From a checkpoint of a small mixture-of-experts model trained on Wikipedia.
Size: width 320, vocabulary 2048.
Experts: 64 experts in each of 10 layers, 3 picks a token.
Training: a variant of Adam for the experts, 461M tokens, 3518 steps.
Below are experts of layer 7 (counted from 0) of a mixture-of-experts language model. Rows are named router (the router's row for the expert), down (a neuron's output weights, with its number) and show model dimensions 80-159. Each number is 500 + 25 x the weight over its row's rms, rounded and kept within 0 to 999. Numbers have three digits each.
After each expert's rows: a language model's description of what the expert responds to. This comes from a sample of Wikipedia text that the model never trained on.

# expert 61
router:510525469513532488495490584490479488470499454471510514470485456473499448520471501503486492476481521482482512494517517544531543518508543534507516483562521480479501491483518442513502550518542489506539462526476491494498528513463497509472482489
down0:510471499493485480500513494490501519471497513474482504506502489486470521484503490531508466507511477488530446502503522478530473513492527495458541556475525461537455509502500477544505538486492525507468495443515525517487527485477465476538488463
down1:480513500522494463529492464535501489500498461457534488454481483513522466476507531471493520495533527490519522508545495542501479491503512470476491485496489459492477467476520554491492480506480508512473511518504541514495502516502522491486490518
down2:494453475520511493511472510503502492477516473429477498520481476500466481521534511486496475550487516466492500495532514469508468523542498493501504522470468505476485521504483479494508523519525515512491531549475519531448503500511502488530516500
down3:498527485521576505513533479487491497483546502503467485507507510512525506501541451508471540535499479488505511484502531523507510489523494486496458485469501485553486465518481505480454495531463531492461485473440463498500471494512472462461476492
down4:484496479525498503552524491481489503458498517545505490521484458521492523489541505504508488514517477470495480544509516493456527501504465511527505504500519530521523489477514473496460468516486499497564492517522489536448522490479541490468468495
down5:494567484488531490490502490514494536507502459493477492489465526512513477506515520501492482496527485516536474505487488496436489538541483557542489502530542583483510496463500493446501487517518486501493489449504456452521500498460474473500545517
down6:532444480488447480474556443546486498496479488508509516495503494510477475483531510529509483493560513497508484455516492513527523540476503552481517524465490517527490496479476504480523525515551528522495504501504486501485481523497500507510511511
down7:529521473483504513506488499505477472520535510533489460529485516525482525504504477485445541468521501503578464505485489486464484550498547505493539451525519501523498474466430500462480520507515498495486470519494450514474535523497464497505485577
down8:468449478535502470528500515517521511483532498509455470491485531488494499465506498479535515500484493543517523489489456492489466518484476500499492533478508528501510490513487500528514441472510457480489530527486486507497473516491490480492503530
First letter after determiner

# expert 36
router:495536494477475519544523506488480476481468467520484493555455520468466497498500480499510470510536491518564503501501483503492523471489468472483510532502532480474503515522487523459483494501512532514496507527532511535536462519496484538453476517
down3:470465487536486497496494494543555526480529526503513514469475499474547449524496495494509504533497495492541472526499526540500456488485479522478487500535524533507502492528469484466502512469515551519481507483491482485445533476489517503477465575
down4:524482446508461548481497507487537490502511492456443492501494460485538472500507490488464496445527499484509530497460501508510517485502561493487506490467515507523492537491510494468480492500501475494441508503507505506535501467486505451483517521
down5:529491490516463446504529479513509506536518452546504488498500482517464521514470505532503516485502506481520525495453445515497461501541531545546519503498521499501508501525523514490498519455485498507500491540509479458499485524498469535470513521
down6:436488478492465494476528490479558519491450503482536495507497485503532515546513467511444479486486476475457507538435491520497495471479503555495501510486449501506485495517530486447513505466498531497505502498541500458485482506445488473492489518
down7:479473474522526474501486524480515513489505503503535502483494466501461550512458509483492468521486485513512528497499532459455532466538418519484511454505492494479488530462534499511487514519532514499523514510535524497524508536508498477448486516
down8:523483497489522520448485507516500522508533548511510496423506519516514474497488508482514525498480520494496480483481502492550515487476479549478521524487494490492462485497494497505532452526531469476533466481521503472471449503488513484561473552
down9:514513457471528490495504507528519485460493489506508553493493474464484506487480507489524492518509549493519503465551519536454455503474473508514525515486536523468522538489498512459502486472458487499474529484495485475465473479494506498437525497
down10:515481473545486463535478501533507511517502446515491506498489515515533491492521449436474547518484459492529470512478537520524458508506505478501478538542495500460498478524531544493515521459462524499522493468506475508466498484522510511486460490
down11:492506515520474545511493492505534512496498457478529492503525489478504490476489477521525503513499489468500460480494491511483485447500499470465467505525547507505508512502458438532495437504517481496465502463527474434455486457512519468522475508
Infobox and table line ends

# expert 6
router:515493526506523497473478516494500550553495517529484499565475490518496469526532507491509534512524477503515493502467489465498511488490520501500492545471482544518521450541502515512521512458489518496485524470503517523521511540498432479473471499
down0:495472517480489495472497501483487485489476486482508491459504544515527474531506508492477523519504502520495482473497474503488458504523480498527502500528482511546486452556512505540524511509469538478539497476468534496534503498439458519477466465
down1:537452526486509493472551478483520495502494514553511493514505456468469495498502476511501513462509480493513541539519470477547485509474509493525512486527464474475551502521525485524515518474464522522451485502481508551509484526494498515453492514
down2:506537496505509466473498457531512467496491480468485560432534531494484494458459495467505468504514486521511500480479484497494504527470569523495494529477510528529459489522495482557498466470501464478515523491458494474514515521530491476489457482
down3:451474524492503505479512508455545485500476487448569508519513504557471548497484508502491460514485499494532473513500527560495484478476456515470501490511498485516517517531465505445438517467499489498478506490487463502480514474498525526503504455
down4:504522497492492507461512502533508450532495544487430517447487471456562487436504510494510497496501532515517511460486464481529473538477518487518482478477520473485477515458525512484538504524524494508465495479505517495554508478506474476515486538
down5:507467490475526496467535479490502488474502478527485504530550503537505485492488461499490530494434521489461496500516515511520526508507491510468532533483492488509431543460487454480504438512561490489502486496494516487486481438501546520521496490
down6:518511492485497504493491534493522537469508418510525480506535547521481523532531511512484516453494497503468476493485510521548515503495454484489523499466440506552535511483542478498468498440511495520483490500517541505497460497478514497547530472
down7:468499525523564522527525501533513477509475507475513512517414501499478503464522528469483496502502522534505511507535479479483491473519443538527491529448529509490522476543542471468506501500483524497521498506524508487522535506500512495480477487
down8:486493486498501494479515506533508513452508516537509523511511471477495504525549494517504501547521528470464509450494539518496532486536475496514512500508485518511508501462500463532449495493501517504482504512520491449449472497519509483551510449
Numbers in statistics tables

# expert 28
router:497513459522470518493530473477530472497496536449508518503506480529527504513459483440486526470535498490456455512536487474470510501475458494503508479475508478515512502525465503478507492525508479429498483547501490515489499510514530456519540512
down3:574491475480470488521480515507530461495492518495501494467509501426491509504502471475469511504463448535531560482489529517468501483502494488484528459552495480537513534524476528495520504511466491536510470531554482498486494487502481465482491514
down4:486454522474537492548473483494499483522535498509540530513492482513474466502446456476500524489511469489475486501502493495476477493505480456521500512486471469504465498509460521475522475479496509554540508544534490501495487494502521508522496495
down5:448501516520491543513529486494522542487531487518497512500511512513558487504502460488525561550496511483496481476466482442502501495472504483503497472481497553516523522477460477516509523509543550464521477474522506526506494486483564512486499505
down6:516497521512557479540510531497531505481528507481451504557555505539495478477472514551491504505482542504479497531481511502498505483476537501514503467510494522478519519479504533414468474509515462516515505496513448466494524523501509460497507473
down7:478491456481531487478549496526503515457495494515471497520511441542464493520536511505474508501518474485458496468489489470472519490480514485492508525507519497486513543511514474477504521502485457533514477444496485472492490520486530495543484494
down8:510496495522490514506498481485530492493491507498514529505524544471457507493485505488480518448517533502517510507524568507489517493508480498520479500485487452463504507454462505474506543509520505518498469505477444472499494539474548473503498518
down9:508495460474505518465496541487491480518470580513524470490485476458505465483491533518537485476547492515483467481475517529523537472491462521493517499502506507526526483508523529498483470452506570493544479514522510536514513548522506487477514490
down10:515490482517519485527525508561500491475466505494484483458490511493532517522508452486497470514539509492507525487510521519533557508547490511489549502505509508521507522502540520487462494493491500522487475483504534477459522489489496478475532482
down11:509493434471506505493525510513500521495476500501505423490516530527506483492447527480491478515479502504501511514524481499484515436540512490506484508538494527476545501518523533468497515485498479484496520531501516487464526483503462491520502526
Mid-word syllables in rare names

# expert 38
router:476492501507512510561532499485477500505512508487499527494463468539511468515493486481471526502437525532488491482466548492504528518564532496501524470501519464503486522484453483493511507480500478476514528544523438487462529519487499497481488466
down0:540510536545509509461521467529490486489498491449567532535505536493488525468491509496518491508521504491503475507472493477483481521501496498480577470482449499517483490493478518535493472496509533534509490520514463533488462487476507493549557470
down1:483468452510508518496506480510496492515575470501515447485528508536488507487489531479503540528516523454488513484552509504528471508515491473537491506564505472545491536521503486480527541516512468473550455525553514462518491532524497538506501521
down2:492480480498484507472492509496476500538512507547459513498472482536521480514505468491523496517466484471514523495475440503521487525493510473494543461482485522502514466489492526497469526496510482575459495518468479530501496502455493545524522546
down3:506499481485527521512481520521420502522543538513488534479473471475502498506518498509530550493519495502517479498521489498448448490505491482531531484527522528502536541491456513515495497451532480527476502498502523536546483518493481479464476453
down4:532522531491527516545519517539503501515485515529510468482476504507488477484509489452489442445526487566502518488487492482486512484435466539475492554536476499488459463490469529498483520479484484483470450507508486481533519485471523461495469527
down5:557520529506547529506491546462509535472525504508519497526536535508475505514550499499463500479519526528473487546474522467459498463487520465535503476523475509513539571507514478498470518501498460509481490499497490490482445491498519440497541485
down6:498519501533489489493508483536489514513489469471556474490443488519495506525503502472536513485486483482531507486483502528535519485501497491500467533529516480505502465546481484509513506508522541499480564523515505493488517500512482440444545486
down7:540495502466490488479503501501488467471494492478489447551478534504481504503522529497465476501540515503525472485524525575520512527508520483560467480542462461509427473506505532442504537490528491502518487522478506520469540513515488546516479464
down8:507504491446495535509516529489520495493535521533506502500479503497525454497481503508472497482531477524528521531470535467440488507485476515487507489519498490523491497542515471505464528491515488490530472504520479508511499476453476497516512509
Mid-word name fragments

# expert 60
router:486484495521521498492505483517499513478451555525504471496491515474536449457534467517539507467503499533477496483491522487497526522498456481473499510483490492506517461511521520531511487525521509460488494460501556459536494511500508488490493533
down3:512515510540491479510461495443544486513493515493516499510478484472495506472495528489487463446467475506536510527436502511492525487493494537518468483484513508477520522491448504456448505465509494504499523472525483501546508495474518479488531506
down4:569524480490482491500482501484478500546508544485513502531485533491507501493510508530528492510493451490560472523519463488513482473505473516600463496515513461501458499509536514551496488515503525474505516511530477525481477504520457522493474531
down5:474496492528474479522500476538534460517496505500488462473497457465461514530497510508456483514505524441473501456494478504491481510492503473516505483463517455509490468500481484469533538495421501522520424499451506497485522507524500507485495506
down6:485530522487469508474485521488516494484474525487490489467516522502488524533495501518485539538489512466474513492480471487515476475533493503507468467515458510470542494513510456510528488470498562511457476497490475480514443513500562498570498520
down7:476483501518462431508470507475486489477497530495473496460506476509473470542526515503448495527518517538502575498512544500532518505481478535499529489499437521512506504527469505445541481520536517507456499500489494474483493513489526528526495501
down8:484523544516488485515503492543494467488513525491491478498499492501474502505511513506465501509532485489459509496512477541517498518473478488499516501494479472507488518511478519446514501523511523522493462513450490492423489529492499490506479535
down9:519471484519517478505512508533507449520477514492515429518538489544499489528505507514513468507526473507525515507495493502468456521476467534481545534487559514506550522501463538472475490513494500505473533531473503486489475501517510518521510508
down10:496480546506502445496530484478489499518485467492498498512521489553504513491471518498522488485505515434499504510484494486504482491498470469523520493498495532442506517513497510539434524531488518513485507525489551495496499488505505513518488535
down11:460541471461485472514500522414529492481510457496494470509542457489486484511506546517479486452483489467486516509527544517504432521488505520494474480490477535523492526573524483476551523533498460469493495543465498508509531509490500483454451471
Table cell separators

# expert 57
router:547488495488478494472539523528522492568490464478514478540496497504524527448469517489528496541550492467494499476496513455488524492510510501480511514513516499480528506534522541465512533513502508468548470479484505520466510548542512485510508486
down0:498468499502504520524501504473525505503516557498494501494514536483536456509479472517531499464504533463509497458524515506526546492475521490496489493531479520521539488489543538527464485524524471508523502516536523460516467532490481496540503454
down1:512503500476551495537501514531503491454471510498489494484464479476499481496504531478507479508466515475463535526461504517508521486537516534536446502519469494518483524522510519523471489501513474505517506511490537476518486512493516472523484532
down2:489491523505497506490499507507485524497505476434515527514543484456546482474513532464508490491493491511522500502539490474523527492560510505489528491504485479494501532477491515493558524494498503519468511505512521547517493502514498451543496505
down3:469465504503496478516521517457498487510501498517466463539466518509525488546483497461539499468505528499505565488487546474454493465530481515468495560508471551503504512493491485466466525488479491471531463486503524539455498523549495545494559504
down4:497529523502523547522494519520510530482510520477484511454527481456480507511529481497547511483481519507475482542489512479511530490465511516522519492512477527517471538532540503497507470568507515533511504497519492524508478493502465496500432538
down5:489513519495535509465505476463493504462505479491539487502474521471494485490465487488499522507495469558447534527511507503501484525474505478507533470533489460517463533544490495440496510489540463497474516506487498492544483476499466476533494528
down6:477480507473483525511501561558516475488530520492512490488466463534510532536505535485478520564478502488547499517498508490586523452459518492464519469434501495512507502497533527510541491512494543487513493464513491505448541470489472494467513509
down7:495477473497528478490515496534531518517523485502490489533481532508508483496516475469539479503471495486498473500539504492465464537510527516482515525517498515513495502494502504539512512473518506481518473520489508539516492541493506486516526479
down8:467525504487519501495507514521453467501452508516508512465506467434491523490516566528487471520521424458510504518505532513496539541436504528483509494476486532468493510509479497459559510483537502469481463500524498494488539481467493499521502511
Name-ending pieces

# expert 23
router:499534495454466493468547536526466499472504488477541505489535512524537537503452535546450541522484487526483479493487477511507529521555483505527498486522492503506485521494452461504454471521529545514543478480525473515510539506488516499482513534
down0:494421506503493493474501510500475525535485499483525480535506491494515486510514534500517531505525463505520571504507530487515503532504492519526516533437491533492466480492498511526526497497473495484506491525492514475494507498544497545504495493
down1:479502502489522491499492569508502510495460479501524500532514486464497516527501481495500507512467508495532434477456456494515513515498475522532474497497485499493506527516501564519512447468510542536483472504483464495502459477472480501510556506
down2:491496546508517532453486519519532469501499517531493500500494492469478458480474515483538490497541457489513510491499506492480505508523471483501485484530551518503486485497479479542489538470531507454533480515491508506501501487504488517505463491
down3:489482527534562500491508543482481479496518549485474486452463536526553516496528449492472445438522469522516504509491516476488483512518484501509464526502510509511514535505526514523561479504478495463528482500509482507476480528487502509476520454
down4:484485529494525489521474521461494504515578501542504497494476472481520527505500432473468499504515530521520499521520469460492553489503487492526442468533524492450483506511448496541520507476484497489480545498458502497489480510485487526502477442
down5:480471509507481508509544514442507478494462509524504481490529509538443475462502474520506520534502531499514528479481528461472507474495475485503508535509518521493517522471475454497486543527509491470527453473519505533456521485462545485544486448
down6:475490508493467458480491468539466508486533542481547497463487496505510527501485519480478506493511477454516498504462507450474497504444515513563505503502463527510481489494524480491493529477517490486474470479478492543517482461494551502517505529
down7:510559522507512485509552484490516490520503512485478509512517478488513553508488527486467469454539503501489481561490500520498531458488491487486523499543497518489492497516531497558494527465519517504509514487505458476457455488470493488483536519
down8:515483535551460499505502490506479474542483476512495475472483537505496495523497519540498523509455506528531500507482475506486484484509522530476494530500496493508467488528495461477500498476465509559473502505500487488538482472530488507531473459
Common noun endings

# expert 26
router:518455514497526476514527479528549480548521489494534533528496495496524492521518492474506500492460526474487515458472485475539494478477537432498507493495517509485491495487507490502529489519499547467478484533513456486510489519506486563529473494
down0:481527501507513499470517507516507457471531519483465518489466550512475504492537479507530527559476502495500486503438502530586472534458521460473500480528495536540477525458466496513496530456501523493487481493527501459480485522483471505480500510
down1:468491486432522486522485494515466447470492522500497511492517477467432560528478481489491464505510535494554508496505494491539482519511495537553518512535486476473470501517488491492512517500490470518504494486524503506495488505503537489512499500
down2:535515464494527470462467494531501521490491480520501519484490523502502511504516483515457517481490516487482507464518482521480458493474486490518510460510480516488500526500547468504487496499463509471505504513515488520499494449513507507450546510
down3:493492518496537495519494469487496484541501498472536525497451476494531519528473489514486476473536529464530475494470503523454522481521509489542480508480496505487480544527503508517544484476449514486481444524518487450489474524488515505539525486
down4:530483478532515485514501484512517480526488472527466527521524487480535470529517482501499473497498507486459520490508509529527470488500545493526525497508508467502479521482534502566489456511460509512512464493499486498512485528572473498527484482
down5:501470523520535478506542471544526490537483515512522481480492540513486530498486501547489479531508509560519505522466468492514504526487489442501461482474469511536520495474493511524509515480510520485443495488505472508489518532525455501456480478
down6:468503461533525512470544497487515497485497524474506489481508520473503520535537464470522473479463454455522494535504517482515535499506518498498473480495512514531524480521479518485481510543510517488448469510542546486506525498497475518457505507
down7:541519489504509479512516509517473509505481472485491503482485453477482492500487485507536497507484483536486541558496487464512515497480447485484509480525506495515470537507559481492491499483544497513536483504512525514476491498554500489502540532
down8:469482506488542507490474486524507514487514524470500494485461515463498507472512495475495540487451512482490490497489549495514492535477564500512540531508502491501537443468470491549494505490523477492526496460544496503482504479501496513459491467
Years and name endings

# expert 41
router:516525533556493474469523457517475516527493464495570493500494508495488519493503483483534500495558490483445494532494498520504493511503499524525514478484531509521504507457492503512534523514499524543525512455480518469455505472471457484531513503
down0:478465510497477480473454494549518525506526470481455478552532444550476526491491446502511515514564525526538474495457447481506546518473511475499480543495509540528497491526536461517452481505499496501487493537527526496505520519467511506488534523
down1:489480528506530517518551463495509522523509532481519496516531471506489529468489476503549515496507527568542488449483524553525478529469456481520473528490533490502502497521492515470488477475504488499494533506525513519496500550490501516483514529
down2:433513507492501535506475480537510490477513481483494523508518492475547464479481543471500511548502517475504503484486464505462513512485508499534490491480498504511469485509503521556469519501483496520476505492512511487505512499493477514485493491
down3:452461492495509498502499497457566512510455507488471453497481521517532490463463507595508509497497500512512510495492530481492473530481515503494513540487499528482547515493505520516514496506439565484519511551519485478487459427466467533476493503
down4:511459513495516481517501529527519525495494561475507483516513521517490542491510504504467450509475520482475478534523513484479498483506502510512457491507502491480521486494500528504475492529462522481485480497510460485515550481508497480492546520
down5:508517492490505514483536482481527474499465441508504497511537515486514475530492486515518507534536498508513512498489496463479521493462540467451467460493509506478531520480462513581490539517490508533479509493466518502489515468475462487496458482
down6:506516487450499477525529482499521503489472511513510482454495496510482530471463512544528517460472498494471473481502529492506475511530524489497506501473433491530494513488517500513520430506488571522501494505471533447479479524483518490522504510
down7:459483482517492510474461434504465524461492504519478500500501492525508467503527521510523510538545484491487489438460503493510460521471475468502494490500497510520477502507490544541476486473479492473514482478506497507528465501507426520474468504
down8:495494500503519486507469512446517540465531513460519500470515478505487546473526492458457500464498506467475492518489518502497528501507470508492500495496482523469532466507501474444535491507548476449497505493475517482499500503484537494453518509
Plural and -ing suffixes

# expert 1
router:499460501463492477511493522504467526534473528516490532507480475527461481511536489511519512493526494508525502496476511506468491509532484503491518482457505514507530440515499519505482508482506515501459532476510529516520524461455547499495479494
down0:512501493545534510531465535502528523491505485470521533507478553503496499509485535529458512488493539503475512523525507466469523524486487512561476478503491467488521500498471486446541507458482527502478474529523501512497534465516510486493469503
down1:518483522502509490511495507466477514552508530491466464465505503453505462482539541505512471477467497520526485543497509482482505476507532501516544485508519500527514501491504475512545496475463482487467502536524501507509441498524502486484488486
down2:510542503511476525519512450572533529489484468512511494495511526548518508526497458524474483521500445490510514520466455510501489492501534495527516528476485550535484481508508480473482493500508481524451530490532490547506495496519489507493488527
down3:498496538545507521549537470517494512450522520461524526518539497498492496495468466483495473518478510470504510538525525513505515507493525493505537545497514475488521515517515497467474486479510493494485549485489471524500495461500516513545549459
down4:485537523519491507480480452487472521494510496512504451517515445500540505535501492477483464531529535532495505485478504506471566465525490460505508521476500513522495503484501502482540494503522478448510469533457506499485519517512492492503484523
down5:484505527517490500491563475477530568469545503497508499519543489517479471481492510489503513517491488534489494478476479500481471524516478517488529488522477492507514505459484552499510501486510563474514478465479515501515520471494525478477547521
down6:482466533449458509485514493514519499550523524505491526490476510497460451478471507471545528497475453526502493504538480436545501495526491515533508513519465522475467497451501510526514527471479485500501527496527505502509473515490467470524497521
down7:486497465486528557506502512509506483575497522500513471456544522502453492525466517428490505457520492531517508507484462494501497513502477512500505477515549485493495563464488499503502552541524501512483471479508496500532487511497504490454493504
down8:487463511468484499478515518511504492507546439519524501500489551528504516447540502522518535498495468514520470504530485478512535440478519533531519507514536476530456471501524491535531529495480479488448495493554525481461482526497520515526527507
Table and list separators

# expert 25
router:548522508561550465471476523458485466515519519488523498504506460511512497552475526479453517522469485507494502464528500493491483469510517526528478475515496430449509519468508492526499457518462492525527498544548494494466507531519486491497537442
down0:498515504500499478485472516504514482505514509516469481515524460507471484521486499505467498494501526486487524492507501457424472484540509498493462473504500532501490458491491454482537455486555488480546500485495488477532514461503555493465518534
down1:518527471496499523519524512493497504498464499490479492505494518482478475509504495476458506474483511517530467548487489499473495494465500520479514524479492489488465529504509519473512532550574470495486503472561480515509533492496498486519496493
down2:516512480553517497534528495486473498502501448492516488539472496496517523524557527512542502468476521511503457503498553470473509500556491507481505491496512520448535491519462499464518550493484481508524542476508513553493502493502512519492480435
down3:474526496519511507516527451467481488489502508531520506480466533508511511510452485503449461474492500496494518456508544518531495514517515484494504486502529505505504527490502503540483476472521473514508520473482537515496488508448509532492505517
down4:492505513481435489518526494468486518501493522502508465506477513499485465495483535518499484495492498512483491480494512502493531472478521476501445513514516556493482518527504479496466547556485506460469521513508496482506499522444499468502510557
down5:489497516514493487497524525517499485477504494469499467518486522513536535450504561463513509490500512471491481523526511475487462490502494528458514456506498541494516517474474520484501544470487534484492506465508505484412506503526482499488515510
down6:525458528503499484484493499451486465521504573485476494521498498462542509505536524497529494503525550499545473472510506504481478508500472492537498468510518487487519456501492538485532472524509500489510494486502473461461500507510484533509471447
down7:525521467492468464510486488497477498483579515519521521466487503492475523540472511496500524546548496492545504508501514493443486498529514477529520504488501479497484491470491518566506484526506531501532502509474526502509503541511516482459473496
down8:530495532502455511518515504459517479500497499506521474495492493535516509470502497498434535507534491471496517519530482528490480500504561488491487544493493474448529482472490473537503509482463533448481494514519509511473495484553489522502526522
Word-initial letter pieces

# expert 4
router:526468496496496442483500521535511536491494448525507478521490504515516473506514519488502498511449472494510499482497510480478477519492450472490501511463508532512503432506505557512498530496508519512463482538483554521548485512475540531490514469
down0:480516510501487539506505506491476530495484507493454467512501513528479516468546504461499528475490489484467528487516481539532477490489497519461510527523485556427506479482506514543506486498536493507457497480500500501535521475459489494481475489
down1:453471533486507510484494508474558518547482487489505489537519527479471457535532505523463509476508519510502502459486518453473508483544500493518511472511480488503457509521501485479507493529500534510482435547494529460516513487483515502511476461
down2:481509517496473510543480529494513520490481515495512501482511492493507511528470473474479525484500506513460524477541542486444463473476470504491500514471454530478519496506493525539503515502483492528487464534497530495542456522508524503478497456
down3:488508491478516493574489493516476477534543533523482483450456544460500479530472529487510457486503523500505499464532505541521466488518491497492477532466501488528503461488493491587529501510456520512505533493502553476469525508513509478529444517
down4:511514457513489530486478517489483505507488490461510521509518482507507475500527484497461486492487465526542453466529493539516501478498448475480499508478469520507511495544518518368507517502524483452515511488508537557469523461512495490548502510
down5:448515501490514505519483528505473506485461483487524506521493510516526521498520441558439467476486497513508482517500488512482483533514513485539507484499463519486493548496506480429515474517503504478500457507504484492512501492496458511515510476
down6:513485519510493498497551480517528515507470497493462488496479529500504499524505474483591506501467483507518512509499494459506498493507489518503524522525517502470504457471533475617513517503481516524475537487488505508478488509462508490497491469
down7:523492476488535506507463488474521500486524495498497503479524504502490515498484504503431468533476525502484509511502502512526492501544430474547507496499487539533494514494477540370477493499496503503509510480531498564504493495498511481506492503
down8:518520477486465504472468500523508546453516500503513507505480504510542494448533510528425480492467499492490472523482499482488536494504488536495506466470493529500482511532435534374510482489533508494476504494489448498517488468495511489460549495
Infobox field separators

# expert 21
router:509539459530535457475496550486530481458517499484497504479546538498507489545520543507485479519531483486492502498525491526519492480536514485530446498500536510472503532485544492495500516544495478480525480531512519512485522517479554485467496521
down0:553492498517518505518480498514519451523482450539501501503478488523472530513491492490501494516491489535479531542527498511484515517492481530487504496497493490488520484492514514482535498476504501483511525532487457501490494483482514504507455490
down1:533484522482510515515480507507517461471485531518474502501491493485497447518468515475486497467497487536513511483519532505512499538518507515466518489492477492448510488476520495442473539487522476521496484500540498544508546514512499451535485513
down2:502482532490498463514510490466515516524495453515498503517491539507526505498524469505510510507567543557473517507493518518512493508544463489498498490465468457528472515534488532547517504525475509523506502518477512513502477532560474498485505490
down3:478493507489465534483512476503479530447455494514555506497481495482471485487489488553465472505506526493507526466463541487490502510496503508495515528487476541463512486497505501521490515468472484490502467490509522533436546540540474500527503507
down4:482483491498448511484503463479493541457497459440515528469492507533518541491519516470492516488526512512496516534492537495517514508504475476508524510498480501513497535511514481504508505544454503517430512459472500530496515481502477498476489487
down5:506502510513487420534493512507522514487475500523512527507501541494486485500520461512475499501557481506493506530490497490479472496522495531478485508485465463516477489459529510484474513509531552502504510479479511482550461509559484497479512534
down6:511467495505488488455514520505557524528536526464500489531509457496538536545508490509550520496452488495448481483521478498547500466472515478487441469470506501484469489522500480482478521486506473515535462517510471461509503496529452491497524511
down7:505513545501485506526505494451477469488458502488485548444531491551535492522498525486476498525543496532513488561539467506498499509520516511496476481486484480488502477531517469528551473542463518505495501528485459475465486488513516495510482502
down8:484550494494537470465510458487501510510454492508499456485531555522519518508474511513504495469518502469527491475495487493524474511524487584528514527512516497512526526475478476517459451486520524488489494503427510491445508497464513446464528502
Word-initial consonant clusters

# expert 10
router:487507511488528510493478498462500497484509469505542486497482505493524478472513500494510483516537501534463518518452463489481508465493525539507511480500497516526506512491491494480468528482510522489512468475492499497482492444449480508513506511
down0:507496479457474509505505536480520537519531518496531497498506525515489497504499494489480554519481548515516530508479489482496479475531493549462501537533515511505502508498487499436478488510497494453455518519531479498502496455518491533548446471
down1:500509526510472506482481501486474514474518473517467531539510517553487468490505468511539496505483534552544529503496464491529469499472487556534528506484486558520471500524513507543503521506480530501530534504516541440528494505462496543531523510
down2:483487479510454501497491511472520488542578477495494498515504486480507543520498557498465533476522519462504501496498488498487507529553509520502471503483466540504508506514507510449490450496510489460512493553466491497478519491482490518524495498
down3:487501535532539466497476515514511483500462501522495502464578497498504509490525510504492486505475518490482484491488517516509500510498468472490502485519544458558475509434513485517488482487523525494497521458486496484458504494517497487496461508
down4:560488467501507507494495501519499507488479546510521492502552494481484508491462516505448487473491527494510497511493496505466507525546491500513512472477532501506497469469454489390515523466533463474508524512500464490492528481482532471491458515
down5:493499509521528508510481431517478518517478539473516541467492458508526459547491493464472487482508469470494484504500506504520515476522471512497543455462540479487497490520495494440507508504550501535500532491500455504527517503480495501490512553
down6:505511547476495477476526487504486517524533523537519482492479508521489471484488519486517469487496485450489492512496514505487521516494507556517518499511512493471495479480512472524512547504506493463521469540490461500509493553513516500471498493
down7:553474471455454503443524493487518490577494484457526518499505483504505551515469511468504493481522490481478482495469478493525532480531489491494529509557464495496505517508485468443502493534467481476482489508464476487491538465485482529567470514
down8:488488572541503499512539553506537495467520505517461495517511496532494434497505483467523542533516516481481491526557481456497503479504501522509481498504536520444512482515493522547513514474492489484482532475474476523528514577434531510460499509
Noun suffixes, institution names

# expert 42
router:464505524497516440477506502462450521471536476505468527507492492537521492469503492517503510438512533516531515527497526472489492519504454540477463490488493519492474490514483519504470470490519540473479507487512491523517510497553516482479554502
down0:516538483463484507503503497509506495523503459500495553475493558539488501452500525510533505487473501482502473536508484505491485520565519475508493482544475485515498514446477510502465481483533491505528466485527543499490492486463500491447499491
down1:514512548474505540498519495445503481516545516461475528456492478527512477429501506529543503427513504543496491491514455497519487527508479522483512466485472486475488513523525488503459526505574547543467500465529490501508523481509507496524532486
down2:506492522537484508551481518524546549492521468508514485487488481525518529515483517536483486476507483476458489503471499540527501539524482484501486476491498565505527511497501506484464522523530507492455520477465497489529527516555451540483509510
down3:516525484529508467491475528472507491500465477502541485524511492523505468531568527523497452502471488532480502527493481536453541522483473529483475507489491510507523534479522544457470474484513538469507476513512467506524515481434499524533506543
down4:448496493510489450490490453486538529477471500467525484521449447501498510502501515522519504486447466506519471476452490522497509493461514493511484472501512509494515493535501528488471493500496508520509510492475516517505505455458498476542518494
down5:517480492554479480533464493516529486534507508508484530523518513520445508525457477476498540495555515507476495484488517495488507543512551511472483484488545512480501555492489484496496498525492477535518484513473525500506507501523512518513506447
down6:461505463486505504484509501511492498460487529469469507505499488473557472519531501488486442514513497498472531479562508503532494468501491471484503507567491442513477476511489546512522530523546493490518479487510472468506467526500496472534526492
down7:483480497496511500534540538534502527492479492487483513475439511491492497520553552474450491521456510546497518549519501503509519469445477467481479514500523523488507472481484483491512530500513519493511477508498526498513473497514527513495507537
down8:519491553445473520457499503483505460527536497483494542491502518545537510432477491519544510471498499480491473494507467536492484516530489460476513534490476482486520473452476512498482472525518503517511474487505488500475509462485510530470456515
List-item dashes